Weights of a small mixture-of-experts language model, trained from scratch on English Wikipedia: width 192, a sigmoid router.
Below are experts of layer 3 (counted from 0) of a mixture-of-experts language model. Rows are named router (the router's row for the expert), gate (a neuron's input weights, with its number), up (a neuron's input weights, with its number), down (a neuron's output weights, with its number) and show model dimensions 144-191. Each number is 500 + 25 x the weight over its row's rms, rounded and kept within 0 to 999. Numbers have three digits each.
Before each expert's rows: "comes after" lists some tokens at least twice as common just before its tokens as in all text; "raises" lists some tokens whose logits its average output raises strongly, later layers aside. This comes from a sample of Wikipedia text that the model never trained on. Tokens count by the router's weight.

# expert 4
comes after: " |", " (", " \"", "-", "|", " "
raises: "-", ",", ".", " ", " and", "s"
router:452521491480541467500479518532503485526490512471495491523511495487470467451485464493543502516485483473479490558492473482516537543512498523539496
gate51:491508490456500498506488519551501499461483497513524522497503529464486508476531510471486504516452491484468467500522496478534488523520546509525509
up51:501514527539468466472523496478528547519506506506515500463512459486496536471522520538506494495524493505500516508483497462520499489458440479484520
down51:532524481489502495547499478485494490548500479492497505480475494515552451514524551525497497501479483511486497468515548454475516509467484484513507
gate52:514479511466515457545454471507545536515514515491537506490523492482500482522532518506527470491521464546507464480509468485457467523503485551480454
up52:533506472489498511449523450539486469488477510474495491462498515496504495424507483479473517530507485486484538532443498483503487541477529504497476
down52:496500466488510484474504436558497481519477510487504493466516495485508483441503497467464508548519507476481526542443505481505484535471516538502464
gate53:488472507445491470461528493464483520503515518505509522533511487475506489496501515493468515478548483480476496498489458525509497497472498535461473
up53:511482461466488480484514502465468525502450513485496510501485512506508480524484536511477484510536508449456491480487490473508493543503514517460495
down53:467462494458472498515525506522514504529484509457510502491519512506530508500454515500555501521494514504449444488467507508495487473545548520452505
gate54:474510534504509457510530508527507495524557484502536483504520487521492506467538490505451513504470485512522480495426499557523491494511522477524491
up54:501484480524495545470501473510454504499465507509497528494516525512522496505500531515531498512470514491499483507520498457498506500532512477470494
down54:476552540501528480466508525491559485514529501477534519496518498517528505488549505544487532515454442517477525478489477558526484483527485497481521
gate55:506487572513497463560487492493526502485524504516516483449534525454481514512515489495503498507537494485514475547491563514485522484511510507499531
up55:518550497497507459514527494547532477493493479523470447470546535439484437459493510524477512510527484542518481481495524535498512459530530521525475
down55:541527499491457492479501499529519503502473472487446505492506522474457508429470500509514531499537493562528496501480512485546486531503489503553456
gate56:486505484493525500522487533491501514525502511547502460495487436463460469504493520478522505511456510484574496543509526488480485534532483541518536
up56:528538483474490487518528517525509547480514483545480511523516537474460543463531546490522536504457489480503536499465508476491461515518498486507523
down56:488490506491466505539530505550524505498500494474482514484522536509531517453513494496499511492523535506444490524474449520498474511523544480478468
gate57:535501539492506507512503524506509500519485517510521553488520518470507510488496509488471492534507516499481513497520498487456513514493506467462523
up57:521534509478507494486553476523509516471497518487471506542506492472474488502458494516499475479510508522479509518430467484494514513522496501523523
down57:424499467483506520520512477542485506515503495514471502496505481538479468515510456511515451490473470516501515507498473479503540525525510499547487
gate58:480513485475505517495483486530448498502476465503494460474481554434493466436509546526509491481519512530503467475501483500514484517541487526508446
up58:526458524546504485520491478494510490554516483477559541524509489514512481491563426485496512524455532514506521500532496486513548548501541465509548
down58:493441491518490486491475499502505469516542510482502503468512545509535474494510477469490486458494530527506519522566463512484522545511548485520502
gate59:480481478452542497528480486470526488457488521456447495475483497558467508520483503537516489513493483481553500480521511489439462529524494502499494
up59:509514489477542486512538498494525502450495487459506467486494480541472503555459477515522466527477468459495514485514541476479471504501489510468444
down59:468508529488488466493482481491519492502466506513491464486476491509525494492551499476486508546503509526510498483518516514487525517468485479496469
gate60:481515507490511492527499499448510511515483526503552514443492495488507499486502515478477500510517515530514524468460491468519489522458491528569477
up60:469501482486526516523514476533569503519454528516531505471489506478483528482496475508421519523480518534542511452525510494562490524487510526541501
down60:461502519528509492464501480498529513488474484508491513515511490469460511523455510487463484505493520502488467504517487486477504504476490470492552
gate61:487511540526494507490421503468501529480489467494524471490511480522488511507493508521492485522546484544513518528490478502514500506504490476554518
up61:506484496497498497527528496533508521482485477506478501491467547467546508529491504475553496460490508529467508496497516504490498501493487533472488
down61:495500537499484532508484534469487472502473533485508515501497477479471527474484505463475504517491492517546503528466492494511480471475507470493468
gate62:494531497449499459525488463526525510494509478494484527533523485505452466458524456451465485504536501462554514527505488498496524487514456504468517
up62:504531532498469476474509496526506543502483470508489513496497485501453525531522513503529469499470485523420526485474506457513504470471516477531498
down62:504461514531520487501486551477470444493479520494528510512483497475541531550570489515479474496501508481497465488546502494499520475456520503492522
gate63:449515476481513489517533511476479501517477518532495517483486511535493458518478469492537490465494497495512479484487483536472494493571488556453500
up63:528522490484487486524496497484495533488491471507476496503463485495489497551488502500483540535493563504491505488504498503521467503511461460513533
down63:455472483502495532470527518517515503463500470498469448528501513522493530518533468483494462494505481486496489498495526505433520499496504518523476
gate64:462540485512507528510504516512505486506513499491514530462529540487495492511484457503488500504465511541532485492552503509505553475485510494477543
up64:519490506480505536533497471465483521533485445509546544473511527519519545488506506451483463458533469471502516458448524487474470469528474482529461
down64:486504509489505488465519452505503466476493448482516505494493509451502507540493471543502496483466518513480485475511533490504515522562476493503544
gate65:454495464434483497493511476522485499498506464475548511482512534478517492487460535463485435505510475512481472488483505499492475525489485517538505
up65:531506529525498482484500524509506492507510493552455516494479507547494507515505498502513524471459513530497511506509476530499534500503515488440506
down65:518507488490468533541507478487446537519476511537475527523542487508474493500498513536543521457475524465485520522515510484510572483470512516522471
gate66:458480532524486531501508504487511503458491537524519501483489467523487488487492500493498494499497479472488520502494486508469509487499505501504472
up66:493428475487499505505500482553489467519503476538494491466484507487537521482523480481454497499517493480526522496523510525481478493487504472524457
down66:479513501489497476535510532462502545490559515481510497506478536475463525527494497483499465494443461516517487473532514496517466483486479524471557
gate67:539483519440499512533511540540503496528521490464461520484488473496498470483530504529501462481491521492522558490472479526503510487502530493508508
up67:538533501472491495533495471525474489503505485526517489478511488496463501474506528549502464491462482515520500517499480481529509492517531495487501
down67:472513495507469528514497514498526526483505468467442508494500505476513541493552496501512491511501524477526487523520554480521466505429549483495508
gate68:447523519502483485519476526493472462523494481450535507492476507521526493524512446494509481488542503513502475507506535501473526519503462525472506
up68:459464482493494474461488479483485505539490531544453515474483526486446465490525498498496492525509545485517458525522499471544468535500506437531524
down68:514461491488520500501503497508493512508465517498438490492481547498453492509539501473480522527472534464490477515506516527558430510512492455527528
gate69:481480524531504468493477525505500492517520513503508502549511492502501516478520540482484506535472501514470516524539505457533498492469536554446480
up69:500525470517488563499498517508495528502528480465504483496514519524510514503492498519541493494511484501461464471506516456477518498515555490542484
down69:510498494489502534469501499535535500483502476508520524490521476500491485480463499467483490521515480504482465489538480524468484535512495499512485
gate70:480486531531477516495511523523453526516546557504503511483479523499514524529509521495513514524498508453527508471491490493492487534518509507533526
up70:497539553489506489505503501513489470480530524516479496497510484551486515506497500469508485502516503501495499469449487492515520509513495502539484
down70:516487470484524477484505504487508531515512490469480466482501460516530494530470478501491489509523511519506518521513515472508517501507472508457529
gate71:510525469499512491488466498439510453507517487503454501506507496508516533435506471516492495541528480490463508520507486517475513534506518498532497
up71:519509479502515472514500509507446532494499460503505506508480498462467536525535529503501514493509528491538443510495501479509494445493488524522459
down71:519526449501504490507538530450524485491501472486491480498492491491510524477555491495496486528543552518467484486499558488520509503493509523482514
gate72:479522494513495534506448509483458486530504534485511512552527477446454485472473515525489488503489514536518504477461501492495498484508454529528504
up72:492529503506475554503483482522474510529517493498513512532473503491519493443450468539509486476501530515466475472480470485512505465510498561500489
down72:471529550511483508474454483530489502471495505504505488494494550512500482475493497530503475541553519541499510512484483522490503544488441511453491
gate73:491459508490480531516497488516473497464507495484494534484513513503540499550503509508473439491516522512515479480454535490459502500464545500477500
up73:511438526459518527532492494532479485487472508500448532494512511484531490565516493503487436468525500520550479487470544481449468491481544512482480
down73:495437474436509495486507489490511513476485489464502483485510478520553487571484495487503498517506493518526484488473511489486471497446525512494541
gate74:488481478495487485483479534489502515564510519528503535507545533479483497477494503499481497451491468523488524474534519493534516443509498480543451
up74:494499491502498493480483516500494523530507505526495505520526532472474499473519516507495526456504473503476526496563499490533511462516491473512448
down74:522476497532519479538535508501484525510550506533542491555464444516497495520470507464483510524468507487436481498533547464513501538463487481451521
gate75:508485503479493558481538471528453495484512466518504500467497522481471515486481464511489522512517471458488498511518508464500504493447489474471537
up75:475533526546495486529501495445561482510541499493505454547498469492494491512538514501495483545488530517502476496484500527500496480548516516519481
down75:524496487476527594480482482522505535459487479524498487490490524509483482498491476448507519496477470494490503484447536475512504528477483486461505
gate76:496451499495532491498485486491522503493518461511467524512484517501546504486487497510548503524505497501538464493515498482512491524474524516465529
up76:510470466505555515493480532486495497527500453513520520533484474500486532489475452518545515501513484461525473524492464480498498503502480509472523
down76:479549487522484519488572531520514551467495530527509503468474506518509480506512532501507490477484494509477522530508507529489501489489472494522486
gate77:531558545494489494501495442510464567510488458537524464534435511508522523502519461467515503512483478473494515502513486499497511544499510472521498
up77:492533520512507470490495488489504510481476488515520478498510490502485518508530491502490512509450500455485488482478495521525485562509543472571510
down77:487467480495530462490507570502510485499469488466501535441522501471526494470482528500522521519513487505517485486479517508475479476495510487479497
gate78:478500487490524482519515500502523477508472496473492488529481473531482514479529529489561518468497526496551459491481549492478491490520506492484517
up78:522477497531530518491506502519524504506530458504490503477486476438501516477516505499463509502527503522434510535443556515565494463474512485525514
down78:507526509500458492517527473476491535487516504493541495489510474526479478483489536489510546508481462499467500509509461482477488531495467448521474
gate79:494507485500496478568466456504501477499504529525496518505513470481529515507470511513479500508481519526524519495454448506475487503486537519528527
up79:527513477515440519502539514510503511489500447485539518558530516474502530482515491545486515493499453496522437508490538497532546479468487510505520
down79:484516503522452464505535495521547509474479488455533510511521533488484506455512493516501435492473493488536478530479510514506505497452530498480522
gate80:485470506496509526521469477516490513534478499529495506489488525529491464554518526461487514494534493497459486497531494467465522465502490529477537
up80:486526521504559512477461503540450495493519537485544504498531491458517513533511472502532496495567552473510496479493460487553528511488511504487449
down80:507554522502512489481498501480505501496469510475474483509529505466465477487481506513446510484523520466528523498476515515550478472484550483502484
gate81:487536517529500532510463451493515493513521523510514468509551518484544511442480522454490561480482501529481494513519484509478545544447516523492503
up81:467514512490502533521480484494510483498483527530499491484507530498509472444477513476497584504467521491481467525481485504486533496463476518508454
down81:498436525493519524494508486501525483480459520489498475493543465513503503472483493529514509456485516470520513508510531476535526474555485485518525
gate82:471526546514533470503543495494512522480522482495521486490532520511512523519452470486483519545464547507527426529526524512521504479481495511508484
up82:493498521480493510505511494499494509521531498515486463542554511507513515517466522510486522542494523532483515522515547509504512504469464502444479
down82:535507526478499518506545485505558487473487514495474455570538503511529514535485476482516524510462463522522507547529491488479538495477442490502519
gate83:466519469509506470476490488441533475489535486517491508497486511492454482516508494472485513535502493419543505498507493533528508539485477489482462
up83:557444504498476524509537514554465517470485526500515504497539466483533551522478470548541467463524496556480496516483515473449482483532538535514516
down83:500517475539496493466500498495523462471513459534533514507502534501479504496531511483505505531484500442549533503514501499471477513540500504507506
gate84:453490471457534504502476515519489465511529491516469530510513506516511483516520486474494492449470506467495547470495483515496511501513528489544502
up84:487469455474529499475492504544469522518478537524510500495526512482528488496533504524476492493492479495496532464500525477484499505495505501496480
down84:504537488526473521521543502483522491524516455519466495518502528511526500479540505522468495508478489488532507505507506534492475537535508482512523
gate85:467532500489514478479476543519525495492507507451498519505512480466450518449511481523534511496506483509506490545521514511504473529535484511520496
up85:517501478497515485473479508512531511531503472495478524468441494474489440476536476545472480484495512462501473508498506503530501493514506467521501
down85:522543481503540493500475508500514473476518476474490525551463527501495512484509469509502468473502473473479497481478515478512517552525523458476540
gate86:498528492461466525501492461500493494473511538517481504531468477542494498502519500472480467456538506470529459503493508527492514482501500556509523
up86:505476488531544458529479536480491505479493499505480498505530491468504501461548524482418495527508482484513531522481498471492490495508499419535507
down86:503513455527517480472489479476491486517537475518504513491490497483496519488527526504495522479485488525439530495455535523482521506507459546543506
gate87:530468487491508451482530481541541479490532501503492468525478521493526516446520518464523472476503510445490513517473476535495474473490559505525475
up87:534514535542496496483479490507469539494478490527513516469496518502509520510501487535487512518495505545528495527502508471456488514531473500517479
down87:493507438474468476495526476485500549480488546532462506561491506490498533544529530539464513470537471467493501496532487497469477490522520480516491
gate88:490481490516500473473486527468487518554491478495480459517536466496483472520535474520540489533503509471494498493529492519550500531500504496512500
up88:510486530467528535499486482488517494457515514496521507462447518523482522488491521498467510482532482510493500519478519452468502484512485505503519
down88:494499477533511463509519514487474504531472475503514505513518486501489493492553503493550492518487518477496495539493462550580521523487525489532533
gate89:485509440465509524483485461520508480531456494528447496494533514484501509519489530483507470547510489504531490487515505498523520555474510514495461
up89:518502461467535513501482491521502461512491482547492497487505529518489563529498523476514451537492516524510504502519519496533505531498504493460500
down89:467540548535521475514512501488497537491484497459538504501482491518530498486508469512494502460504472472480484517480486480442487479501516494530504
gate90:486520527555498509501533533505511485491468575465477498502535471539482531464543470544492484524501509493501480515563485510539537529509484483539492
up90:512538485527491514528544529526511500458455528476525506485471503539515511472491515517469497510492532499531443497518468500521507528492466486523519
down90:498526502512475509502476443534487549554478472534515482484480504498503459474490519558520516457501512520515512474463466505456435476469481516502495
gate91:529473465482487447527471500500538486515521582532503483484501536498523492485484492487475441472523503514491548522479518493497490532485539531501464
up91:530466531489454510534492493521521460485496556510467513492492521499510528487530472432478470458501494477526530513482497480491517540510524513540507
down91:521549529517482535547554485480487507515528461523518501516498451499460492508495496503521536528487488511481500444510476541501482473512493457475540
gate92:506556501494470483508524473514519536536506444455492515502475495534506474475512512510518513481489512509497503556453504470494510452480508511511557
up92:483457469509531529469491516526491481462506534524495503477520535488510513543508517475491476475487460521495496492508517491511470529512482505510432
down92:500512527509509506502498522469514507505479439471513532490566487502491477508472506490488463529501530487521483530498442518516467503528487535513531
gate93:451520515494509511487511522458495512487495484470526457502524487534498518528536499481506485486474504445501485498531503506488566506465488494558495
up93:496442483452477478528576479524462512494463481485475499517526467513498492554498523489492488478502517500523523499513527505497550532498438545537542
down93:462490473461482490514531497578511483500498494479496530535517488505540497523489469494534484472492524494476532486491501507539556538497467541533541
gate94:420516510532514505502492494481531500557492480475531518449475499533493503463523537492514492517536482520499516493515493509508473490531513506523472
up94:474499512503490513476483484491497500535459443506461505500494486532475506511501511449491462499463476512493463518500516470507488525555514478491524
down94:517513508488471521527476488513509486499515524504500490524531448521481484488486531494515509532496519492514533467470476467523466486488518489448478
gate95:479481473510497476514445520519486456512520514524491480512483501542465486471481515496511509499480505517507524475512465478470495504476498522502506
up95:514534556493533513466549510509529520496492503454518506539510489455490517495521501522486532522508491474489513537477525499546477475553498482476515
down95:507474483483493510492503491497550454508475457510482515520510494505486466496503481541516511492497493487508516524530454523504445521527436510518485
gate96:502511485489494516524519515497444476475514507513534458518469480517540497468499500522541519524497480563517482540470524518546530511504462486469485
up96:513498498508487531539513497528491492464513508502427497511452555503565497484491500489532490528498526506490536528557552504539546486483496496487506
down96:501468471481513490497500502534532488495508506468491490468487537495520524488478505494519524499483534482495569527485524481497513465492544485444510
gate97:463503481506501483513545542521506483517552510500519462480472499482454531509492512506506518487488507498503530515518483506473512484480479476542487
up97:493489481483516480485499504517471546513528505521543494493470503518490491514471507461522500532492497526478457478497519537499483463441505500520474
down97:481539503507467583519514494482547466435484464492506546495509504486517554537535502474481532508456514429503509541532471477504522550530486485503491
gate98:490482455498499488528556515466499485514519501497489512501460504470530493487531524496509507526511520448462467454489502481450505497507523518563519
up98:511484526585549466502503533501496493515476516497506497493534536493488508503506524483477481522482491510461480482533532480451501514475502501481481
down98:521462481495560481526527521498466511481478494494521517547480547533503556477476487510505482557478510542482536542514502479482499478509535486536540
gate99:498534468520509486482505519520531463478506497479534514541565505510503509493507430465495477499499484435488477496443504489493455506499538479480499
up99:454497480499525515499500530502513488466477511496487501528500500525484493508500459471500503499487512478486495527526505521528475509528489427503473
down99:491457516526513496524502506467491474505503509498457478473461511511512472518518515466537522502528509532521566517541525507504536515480481499513470
gate100:477472537460496504525459521532498511487530541514528475490495487483516499555526502438514487501506508479492521531488547540508534457527469468510488
up100:518518501526523483479532467446484492519464465504485479518491512527431503444470494554464508523492506500520471475495486487506451537506490483472538
down100:511507512480482511515459522565481524466503513532501462502515495477475500513498520488489498499493542481438532545458536484518543429518456526496499
gate101:518511492521547459482513537490492496519508496487517538486486479484461467483513536539519516496508475501500523510504541500501519500519485527539508
up101:532505509506493555489515507474486530472470500485490478508537527511506522511480488509500502487492520519508507480546517500472445504508542504458485
down101:502536525502526529517548505486505464503490495487513508512485486509495505563518524484511491512485488507508509500497534551495472477519528575519541
gate102:464509502484501476490514524472477517494475495523464492517515490471460456510494520483460521482486495551496492487484512471453522545489511508517486
up102:449499536475487467490540517471499500496484532486466519508494488494531489488493548480467508462499492556483523515513536500466507547481497529471460
down102:494500539522509507532509465494519447510537521480503509494511549514494536493468540482510525536524476422475502497524526502555488496525504558480492
gate103:479458489519482481560525500472508526520524499514535541503509509520484525467509519478524499506487487497496508469493516469507466468491462492472543
up103:531489507551488525493493510541527485494492462489449559518487539577490511510483518468501519500533483520536468497473509547497467530488476522492464
down103:494523483511489505496512516531497498515491551492484457470479502489532521495533510505507498535502499508478501526500497554486522491529516553503471
gate104:503498546519475436524471500499483493492454492464487496516536513494486473468508524512475519496531474513489458504544512490497511486532482483507503
up104:486549516512561496515478487477459514531507484537475490488501485490508491502507502504502519491492504532481452502531552528475494448541498505525515
down104:480521518495521519496465452484511501487501527505485467528496478476512514510457504553477487506493493543508430532513496481477484463514481506534498
gate105:520516525488468447493504504500497479490495453534489470501561512530507492490474515474521496511497474531488482472466511482495487475555490504481479
up105:530518477482523477457482526521511462556490506515505494481499543503459492541516504501473514503490527517436478515457455471523491512487531468518520
down105:496530472499497444482490524485499484513507530506489484511473503509495538471473466511470529473553539515457506515513463478494530512506510471513543
gate106:482543478502484505472463518496544496470477493471522459519471434491470479498494480504491497500500512535428494526510475515462497513515486497468492
up106:511521458494470489489520481486542491493444483476442464527466465483464500484553508505499455521491486503517504483490467501468501487535448510498503
down106:493454498515526484539498506557457525516490497474465522507451529489483476457537477478506512492531504479521521495465458509497513528463535522480519
gate107:451515489525526480552471511487527536492468497500477442546522494507519449532506480512510521518515493481547496534519498506497501472560525506478485
up107:525542532487498536479514530541477477524496497526474512498530438480473532502539508521501499484490484537501475484475454498515513502495485488533527
down107:474531518519521478523507520488491475511495504509464484521527480512458514556512501551484554490506487516539492511506448523506509551501449500480502
gate108:512559449497496502501508489501487519527500511467518472500554516487478530457488493447480508523479515453473504519497494512502514559475469544525526
up108:492501489493478519494500516500520515470541484511501511489503509515548457487509500550513486483527488519536518507522496496506511470481517487485489
down108:493515497499538515548485505474529506482493497546496498488550493528526522479491474509508472544498545491493499544479499491477483510449503540512495
gate109:499505512495531524524588454538530471490494470494476471502495537479485510481466509503502526468481529515492485495562461509496487462518519499545511
up109:517481481481496472473479483472512497499443503506516493488513494509461495493499486524538466508504491533472463478462494508538438500508513522543461
down109:525506517500509466523494519545499518451519509563515514471495495511514502495517489515489503517493506503443500502518477499456544466495492497450454
gate110:493519466467534459504504483453505510528482497491501484520494484500469537513471511511464464536468553502508511510475558469550531477528504462520431
up110:510475493515452474497486516493502511460511532513500529497500518521525464488529485508553524456552480503508491490503440516485487531477504529492530
down110:502507476466542510490506482499509525541502553486507461533511502511494529494495478516487495523470483491524493497518559443499534493525534473542456
gate111:483551472518510509541530510507523476501504489492539519504549542474519493514491498551503524504531492462511511530518492494490524508465515493468508
up111:506457519495490521482505535491492526516506508484477467495481495539477511521538486465499489449495506546483485486504481526535467484523500515558490
down111:511480469536518481479480511484471494486480530522502497470487528472513528511485515471503448504523462483537481503490539556513494520497526524529477
gate112:499487583524498493519516543506548512504500534504487487468476511500456530523503501490482505523481517540517503450536541490529506542496533501506559
up112:494517501482447499529490495515516500477472528496473479484479460532506526483461491502482461544479542564501518488533534535491533498482537485495519
down112:522524488510503500478490455485493518479500520492524507517495473477494486491474518495488505490532467448484474545493473520516490481511459501497464
gate113:498558500500507498493493493493511491532468478493501485520482471490516486462494509531518500469527491496478505519501452491463522500526475511518533
up113:505470478480515477510505510496474504500508522512500498463525477499465532519476476500474504533470506528503481483504536528558489512514527489479474
down113:511477480488544521509493454461484503532508478535499544512483488513500493508503499518482486513506482536467500444516462518510494515528505524486513
gate114:517493489586532468478537502506500509496550493514508519498527539477505518517532491496442537454514481497546486505494509475519482468503508503516479
up114:519475515530474524499494486478477492490493483491503484476486500532479476573466513479529498519463519477474507515510502485482462493506453520502493
down114:501500540454480506462476497487488474489500490484519473487500513541523510533480504465549522520494532479485515504491515518466498526521439516504486
gate115:492514495520499501482485515549520546530451497493480481485479491494474500442483526471507488517473533521504497527503519535483534481551484519543509
up115:493521478513505485491489525512523545528440497474470468487483485502490525450456548456525512495486525511513481502517512540484500490547489526540494
down115:519500497495511514523532494445476507489495510489484498508510526476499477512534474480483490477507500448477494429548475484504454500495520521455508
gate116:496528497550519515469478491494525471517507448488466497555503486478529529489498520556463481503477489485491455469517483480513483452466511518486506
up116:479466518528540488485467504479497455503520446492507520505496543504516482514503516450442463497480518498480520534520493480522486497510501471486548
down116:516510537464503521510489517523480513514486483502517496478525490476552448509499466456485479522550481492474520556501525523487510532507476467530520
gate117:502533467477529500509510486476520471514477502444467469472465504503513497555490507549509515522519491535452540494513507498510488501517526496500534
up117:510472543511506518470475536538493526470507468531509512508564486526518477494486503484498506462510500483540457495504512523497461471495486488502465
down117:483474463459497497521511548447458513453468508493511519485526493537522461520514523483503485500490471508507471491500513464518494511455462491512562
gate118:475503455478517468480506472540478507528524473511492546498483514517510563514512506490462470482442476522512490476528485521516493520472475537514493
up118:508491510482519513544486473514553480496480520473511504503475525523511464493495483511484490480526494490514523494433502498486481471545466477484513
down118:489518511521498466519497414496491490486522447473501470502518517503511487530503498512505444488485469478490481476472467480462479532477523480549497
gate119:473482482503517526521479488520498505554511528541472499525523502490463502532506548444529472533528477454506488529505507505522494528534497470514554
up119:494514476473505514476467518523501508556527517545464503522506527483445484483493534480505526492494497473469497538502477518544475550521527477521487
down119:501480527477483473484499516535502517475506487469552478519477476475457481503470491510506468470483470547511504505447539554476518496486564506513445
gate120:485468480481536523497519499483513473482503538493517494487535530510496517490497516496518546520488491493520527485479533520505517506471482543528472
up120:491513485524476497509486537524480532514482473514497518517463520519519462483512489492463472503480480521473487524522467488536497511514487481426476
down120:511507455497522525494539443459509499521519506518533516498529538524474539450504525499515507494529464461487507513492532483502499507479548501503516
gate121:506516486510495515481499512530466530460522494488514484523512506515500507470502483486470522519490499510511477549537503506478520510518539486512482
up121:491497498478508535477500480524481524468533481529510476505452482459500532474500516482517521510511452473464512543477490503464499492536511529530479
down121:528495471515518527476543502525481490486538521550550513493515474480478447477524520480513478513499502508530513567488521473511507483516508524510504
gate122:518490492515502473492466522533487480518544456520484522509477519512516470462526481514510490500470483508485452490465498510464486499501504517494473
up122:503506531528487518512540484474486480485527472468451488500510500485511478551510529492487506492476494470518504532483454479487456532458564534497496
down122:524486521527502505499475515555498557537518506516487521493510489508527535494468489498517534519538469517484492499495501485484518477511533519520501
gate123:450468510518548485499476457494456488504522500480514512488462515481471477539488504496500489501501480513515526519512491533481534534499492478503527
up123:467477476482516446463511500528481444514520514502504489486479505494485464529522485471488470518461493520460511506516518529486537500504537503511535
down123:495501500522513499526505544518514474506556521504482465532513464511468489448458438504499505512474516485486527506489489496505514505472483485487510
gate124:522511519506470527504501481508507483494504479550548506481469529444477492516491523527490530471482521479492515484518481499483496546526489501504487
up124:525491520480476509504524506492510453505510489513528515479455519442480526504478489534471538511515553500498524504492487512426499543521505501512458
down124:481522479483564489475503541491455518494502459504452484497499472559493451492506448478480505544506497511500492514461546488526488491506469488501502
gate125:476468451513491480502463491488487536478510507493510530483485458487549488523493487469471520451500508505498516511481543506461483518498463515470472
up125:481489462479506504483506486508498482504501546523529489467472461500526505522519538519493487500546484499483503513501539450483531556515498436492546
down125:506499440485541515470498483506498503513503486531550466481476490486534532498513544508496528484535499511518518508493534492522552553505482471475505
gate126:447499509528489499509530473485511515510508490501500534520503481494451491490473523507500500456459461518472448497499498514491499494467458546532567
up126:480528513502519512471479515512479496495471485469510518499488512513483488497468478517520544459545506510470529485488478499484488506561511499512518
down126:474472524506497476457500500509460510513508468458534527473479467517519482462469506513511542523486487497490502536506550484469482502468452483508553
gate127:513477528469494511514470496538533515529524455470500510447474500550476475509542490456514468491529473501476522484462518510470451476473509507524549
up127:513492522508479493486479459466491487505530514484518480473513501485506465473496506504519486527511529476453518499535514522463470505520520483510486
down127:527541471552489488496522483486512520538520552501500481500485512527522465506466473473485499509489512481528505506504506519508488522496524469513470
gate128:549474445498519445444505526519474510491478551496536545477463521472512481531538450488490487437502485488451513534535520500504493470495489486506524
up128:464498556499499517530522487502519524478508483528470472527509443489491508483496560513538505500532549502557511485504492514525503507520521560471501
down128:490486526514463514512487487469491505493543511490515537510496541524501523490523522490505453487488493516519498510509462494521484495537490491461494
gate129:450538523507507498471480488498460448509487487537501521500502528481439499490502503502481501449482447480509516500488489484498519518508496477470482
up129:506446499485491478526504478468512539548497531480537494497481492539540502531454495475549508473485505478461483509475502521522508474489480508547512
down129:523480475504495485496483449478518522565454483508500466504478506532525486482512489465486508514475515503491505522518472482487525491515509490521515
gate130:493431503459469500509492529524583494495501507502496472498524493526512518508502541495498542495500477522514502510538495503479505550505443448530480
up130:469444504551521532481462498501502470509541553470496534508501457492520511467465485465504484486482474473545521505478507512498486496571468474521494
down130:570515491494530520485495497503520504483533482537491467510533462518536524489501464477436471526495485544504527544470472530491502465501512536518499
gate131:477515487548489490486537508526525499471534447489509533449473480513477476490515494503520520512527480481511475522471520491488493492485486531510498
up131:509493503490493516464550447495528511430516473455508499566527487505495467514515499539523512495482498531479547490475491508452510534478503503521498
down131:500509487511474488515547497494467493460514495494528498512519449523506486500509545456534511507478472580520536526478531482491454480494515527490523
gate132:509516478459503512519460545520505470506450516536500514520523494501502435507489487527508503524501521463525513495495513491523491502510526504499538
up132:526465483551528536481504489467524507501510458513529493480498491487515564517477507538505474528513510490495479472471526525479508474482471510464481
down132:471523496481529478504499501486519505492515491472502489471517521518500500482506493509503442495482458523451513536515505504516521540489513500499481
gate133:517534539517475496484488523471489488519525489469478552451454509505543486468498465475518523530523499527522476520513536496483490497510492520510513
up133:535489512566546488507471516448530488495540495481510523496488520495522509498432471528498499520484551530570549481516503492517490518502502459485529
down133:483449488487471512520470550545500539526467528495491488457510518531484529519493496540517499473489498484482486480491494492471500484507526489516469
gate134:497478512507507441507501501454507523528483470472528519531487496464474484496466510508515498486557479500474498518534484486506495510492510477490459
up134:527487495462507544506504499513480493471515546513488490476482463523490535509500519491499516510462511500508514517494492489507522531512488513504547
down134:477496487545487511473519481477460532519527509465526495500456500508476501510476467507513445535500462505491486573469507493501485488503470499468489
gate135:511498510472475504535442477524505498491522456512496491527494495485433505497492487460476479557505531525494437502462497493498503480494504499512482
up135:531483500499500487514496471454523488552475510469451504524494505513539518477529503481493523509528459535522480483524511501501496547482515535540482
down135:485513522484499490499466500493514472497505528455504495486460514493456511512504490512579472507504472476479459496538472525498529471522512499533506
gate136:456508524496474491500495498521488532509495510480514556545504501510488523467537481511482493484483554427506478444535487544508478472508546492505513
up136:474467452463458475543495486494486500534485450471441502483500551542470495492507519487471507523513520496490515513488488502482463488517510526489502
down136:552525497485495522500529477479425538474494544520477520515462550529498539518518496450487518459524454483477466541503528494549502494532526501532485
gate137:491501505522480449483484493546517515507472540463489511496523491474519469526501488484550495516527471500469472522474485553486458505469485536494495
up137:520488480474537508510508476473484502506521440540524492501469519501479536484511535520438500476475543518532523494509487465469566509498516482504503
down137:486518535463523507495479487530510539493479442489524498530499490506500559531523502510496526516530474463521422476473520534473467497530502505487496